Weights of a small mixture-of-experts language model, trained from scratch on English Wikipedia: 3 picks a token, a softmax router.
Below are experts of layer 8 (counted from 0) of a mixture-of-experts language model. Rows are named up (a neuron's input weights, with its number), down (a neuron's output weights, with its number) and show model dimensions 80-159. Each number is 50 + 10 x the weight over its row's rms, rounded and kept within 0 to 99.
Before each expert's rows: "comes after" lists some tokens at least twice as common just before its tokens as in all text; "comes before" lists some tokens at least twice as common just after its tokens as in all text. This comes from a sample of Wikipedia text that the model never trained on. Tokens count by the router's weight.

# expert 5
comes after: "\n", ".", ")", "==", " ==", "==="
comes before: "\n", " ", "-", " The", "==", "The"
up0:50 18 33 45 81 34 49 50 58 57 51 36 53 58 53 44 59 38 42 62 59 87 66 40 55 59 56 50 57 40 57 35 55 52 45 42 41 42 34 48 48 63 44 47 60 50 57 35 62 47 68 30 32 61 65 62 52 40 38 34 50 42 55 67 48 50 49 56 46 26 52 39 48 38 31 49 51 56 51 62
down0:54 59 32 60 37 37 53 59 65 51 47 51 37 38 65 55 63 43 43 19 55 43 55 65 42 45 62 35 56 47 64 65 51 43 59 52 59 40 35 48 52 56 67 63 38 43 47 55 47 62 43 37 53 45 49 43 58 65 58 55 54 40 43 42 52 34 44 58 39 60 57 54 45 44 46 64 30 80 55 59

# expert 0
comes after: " ", "1", "2", "–", "3", "."
comes before: " |", "0", ".", "–", "5", "6"
up0:33 48 43 57 56 55 41 63 44 49 45 49 43 70 36 17 50 34 50 42 38 58 51 62 62 50 50 47 54 48 54 47 46 36 34 30 56 47 55 25 45 48 73 52 42 52 48 70 52 58 54 68 49 38 50 44 62 37 43 57 51 44 33 44 37 48 67 62 68 47 50 40 54 61 52 49 42 22 34 57
down0:58 69 33 52 39 57 55 48 49 37 51 56 64 28 39 39 49 63 51 48 49 56 47 47 42 59 51 39 51 51 28 49 48 48 44 45 46 47 57 63 60 63 44 37 47 56 60 37 47 62 32 43 58 53 49 40 42 53 44 39 31 38 47 32 55 42 40 45 54 63 44 47 43 41 38 32 38 58 43 40

# expert 31
comes after: "9", "0", "8", "7", "5", "6"
comes before: "-", "\n", "°", ")", ":", "–"
up0:51 55 47 42 51 48 61 58 62 67 53 46 54 46 56 45 52 56 49 47 49 29 53 39 47 50 50 49 41 28 45 65 57 41 67 53 43 59 50 50 55 44 38 49 48 47 30 76 60 54 32 45 41 44 51 39 38 34 70 46 43 67 53 41 63 54 56 48 60 48 57 65 41 38 47 59 41 43 59 47
down0:30 40 46 55 53 53 35 47 40 55 58 41 35 62 49 51 48 61 37 34 77 67 55 43 51 67 54 65 41 47 60 42 35 41 57 53 34 56 49 63 69 59 35 38 47 53 52 38 38 48 52 37 57 53 55 57 55 56 52 52 37 43 41 54 45 66 56 46 61 47 43 45 44 52 46 52 67 76 48 41

# expert 17
comes after: " |", "|", ";", "N", " /", "5"
comes before: "1", "2", "3", "0", "4", "5"
up0:48 39 74 49 40 50 51 44 48 62 54 56 48 42 52 52 59 61 53 55 56 41 76 64 59 65 49 43 39 45 51 47 47 56 34 57 73 50 45 42 36 47 40 53 66 58 43 64 34 53 64 61 52 49 34 43 51 66 55 51 52 60 26 44 57 29 55 60 59 42 47 62 44 49 57 55 47 48 37 64
down0:33 35 54 43 42 55 57 39 51 32 47 51 55 50 61 50 61 55 41 28 41 45 53 57 43 62 58 43 61 62 35 29 45 34 43 31 59 36 43 32 40 37 47 36 54 47 44 50 50 57 44 53 50 50 67 46 67 41 36 41 35 43 38 42 53 57 50 50 77 63 43 40 41 54 45 52 45 63 70 76

# expert 9
comes after: "1", ",", " the", " in", "2", "9"
comes before: "1", "2", "9", "8", "3", "6"
up0:62 65 48 42 46 53 43 60 47 48 49 60 65 59 49 58 67 52 56 48 56 47 54 39 44 57 36 43 38 49 39 40 68 58 33 62 62 43 23 49 50 44 43 49 29 37 51 35 38 48 48 41 58 46 37 48 65 33 62 36 58 59 56 52 54 45 49 58 48 63 39 66 40 29 51 63 50 52 62 49
down0:34 44 63 56 54 35 66 43 36 53 61 56 65 56 54 45 54 50 51 44 43 50 62 50 52 43 36 40 33 51 45 51 32 48 50 60 57 41 56 50 38 34 61 51 40 50 61 52 51 46 48 47 44 63 50 51 50 70 57 42 58 49 55 52 63 65 32 43 69 52 36 48 36 54 59 49 59 51 54 50

# expert 1
comes after: " ", "1", "2", "–", " (", " Re"
comes before: "0", "9", "8", "1", "2", "7"
up0:69 62 48 36 49 54 63 52 61 47 60 50 40 49 42 44 50 50 35 65 63 63 49 43 51 42 48 47 50 53 70 55 44 50 35 53 57 46 34 37 40 42 56 72 51 53 47 47 45 45 65 48 46 52 49 63 52 54 64 66 52 26 61 41 65 46 46 42 53 75 60 49 29 36 67 38 49 60 42 64
down0:49 61 51 65 41 66 58 39 61 63 53 47 59 42 36 53 37 54 61 34 22 55 47 47 63 60 41 72 65 49 40 35 59 64 52 43 71 44 44 61 65 32 42 39 39 49 50 38 41 57 57 58 48 54 63 41 42 47 59 41 72 60 47 48 49 70 55 60 58 44 52 32 52 57 61 63 57 42 48 41

# expert 20
comes after: " |", ";", ":", ")", "%", " Team"
comes before: " ", "---|---|---|---|", ";", " Votes", " —", " Apps"
up0:56 43 45 44 28 51 40 67 50 62 51 56 48 58 28 39 51 46 18 50 53 42 50 54 55 30 42 51 53 46 66 41 47 55 54 43 59 55 33 50 42 47 48 52 63 39 37 52 55 58 47 48 58 41 47 41 47 52 29 55 48 52 43 49 50 32 52 37 43 46 63 52 48 52 53 51 42 65 64 74
down0:62 40 46 64 53 69 62 44 45 45 49 16 54 39 52 47 61 60 46 41 57 50 47 44 54 58 54 36 46 43 51 50 52 49 40 67 41 46 37 50 38 48 45 46 51 52 41 51 66 48 50 49 64 59 60 57 50 30 41 56 40 47 47 59 72 37 43 63 35 42 36 55 55 42 52 57 36 51 51 59

# expert 15
comes after: "-", ":", " •", "5", " /", " Website"
comes before: ":", "3", "4", "5", " /", " ("
up0:52 37 66 54 38 68 49 58 55 39 53 47 34 61 42 58 40 49 52 52 47 34 56 55 37 62 51 50 31 61 42 34 55 50 43 52 42 52 58 38 52 45 53 57 52 38 42 46 44 58 53 45 42 51 55 51 37 54 50 49 65 61 48 32 40 45 53 51 46 68 47 50 68 29 60 43 50 44 45 55
down0:41 58 51 62 57 56 38 52 28 66 40 39 49 47 22 39 36 51 48 49 44 47 62 48 55 49 46 48 52 51 52 63 32 61 43 43 58 40 43 54 41 32 50 39 47 52 59 56 42 45 58 57 47 45 69 45 44 45 55 71 49 61 40 48 67 51 54 59 42 54 62 77 55 64 32 46 59 44 52 46

# expert 14
comes after: "0", "9", "8", "1", "7", "2"
comes before: " and", ",", " which", "–", " but", ")"
up0:53 57 51 42 35 55 25 52 49 58 33 49 58 49 44 45 58 53 59 33 58 49 36 52 44 54 26 28 39 58 58 62 50 34 30 64 46 56 48 45 55 44 54 65 47 64 46 67 56 54 43 68 51 46 53 53 89 41 49 59 55 48 43 43 57 47 55 70 37 37 51 51 31 62 53 40 52 35 35 59
down0:55 42 58 64 42 69 57 43 63 53 54 60 64 60 54 60 54 55 35 42 36 49 49 57 61 57 41 56 56 33 67 50 41 52 48 49 68 40 55 45 50 55 34 39 62 61 56 44 45 43 41 34 72 48 52 32 60 67 38 36 57 66 47 41 42 46 44 33 44 57 60 48 56 43 44 44 49 39 39 43

# expert 26
comes after: " the", " a", " his", " and", " The", " an"
comes before: "s", " of", ".", ",", " in", "ing"
up0:67 52 43 45 31 60 55 57 52 54 34 60 56 52 43 69 53 36 52 50 63 57 61 33 48 46 42 68 53 53 53 62 37 40 40 41 56 34 32 60 63 45 38 40 45 59 45 49 53 50 56 42 48 36 49 44 51 50 49 54 39 42 49 39 52 60 66 52 29 49 42 39 53 57 50 38 55 61 45 54
down0:58 63 64 57 56 40 24 67 34 69 28 51 52 42 49 51 49 47 54 33 43 44 56 59 45 47 44 65 55 43 58 63 56 56 18 34 67 47 58 54 52 54 44 36 37 39 39 44 54 41 54 45 48 58 69 43 56 46 64 51 65 50 43 47 40 52 43 44 44 50 58 74 63 53 51 69 47 56 64 50

# expert 24
comes after: " |", " on", " at", " to", "---|---|---|---|", " On"
comes before: "|", " |", "|---|---|", "|---|---|---|", "|---|", " time"
up0:48 52 32 49 52 44 46 35 54 58 44 46 50 64 44 31 43 39 54 52 46 67 48 45 54 51 60 43 61 44 59 60 53 52 34 60 29 48 48 54 38 71 44 42 68 36 51 61 62 33 45 61 51 52 41 46 42 42 60 72 59 52 50 56 46 46 33 28 42 46 23 57 49 49 65 29 53 37 55 51
down0:58 42 39 45 50 43 42 51 49 49 45 48 64 24 51 52 43 43 52 70 45 47 23 56 48 38 34 56 49 48 47 62 59 40 78 49 51 43 37 59 45 56 47 53 62 67 57 70 66 70 53 54 58 46 61 56 61 51 45 44 61 36 45 52 62 42 53 51 50 30 45 43 54 56 57 50 50 54 51 53

# expert 27
comes after: "\n", " non", " Al", " mid", " co", " semi"
comes before: " ", " Siege", " •", " Born", " List", " Total"
up0:51 62 41 45 47 39 54 61 53 55 49 58 53 46 56 44 58 54 61 58 36 52 58 45 39 46 48 46 59 49 49 36 48 56 58 70 39 54 28 43 56 56 49 42 54 66 28 47 56 42 37 41 50 43 42 47 56 50 44 34 54 41 51 47 76 41 66 51 49 40 51 70 55 41 48 41 52 41 60 43
down0:41 41 66 64 58 62 57 41 54 49 40 52 38 43 51 48 53 45 37 48 54 44 35 54 57 36 58 61 34 61 30 57 52 33 42 58 44 49 46 47 68 36 51 54 55 54 45 50 60 45 58 53 52 40 52 54 63 36 59 48 40 46 43 48 48 57 48 56 46 63 68 64 38 53 65 41 69 60 49 61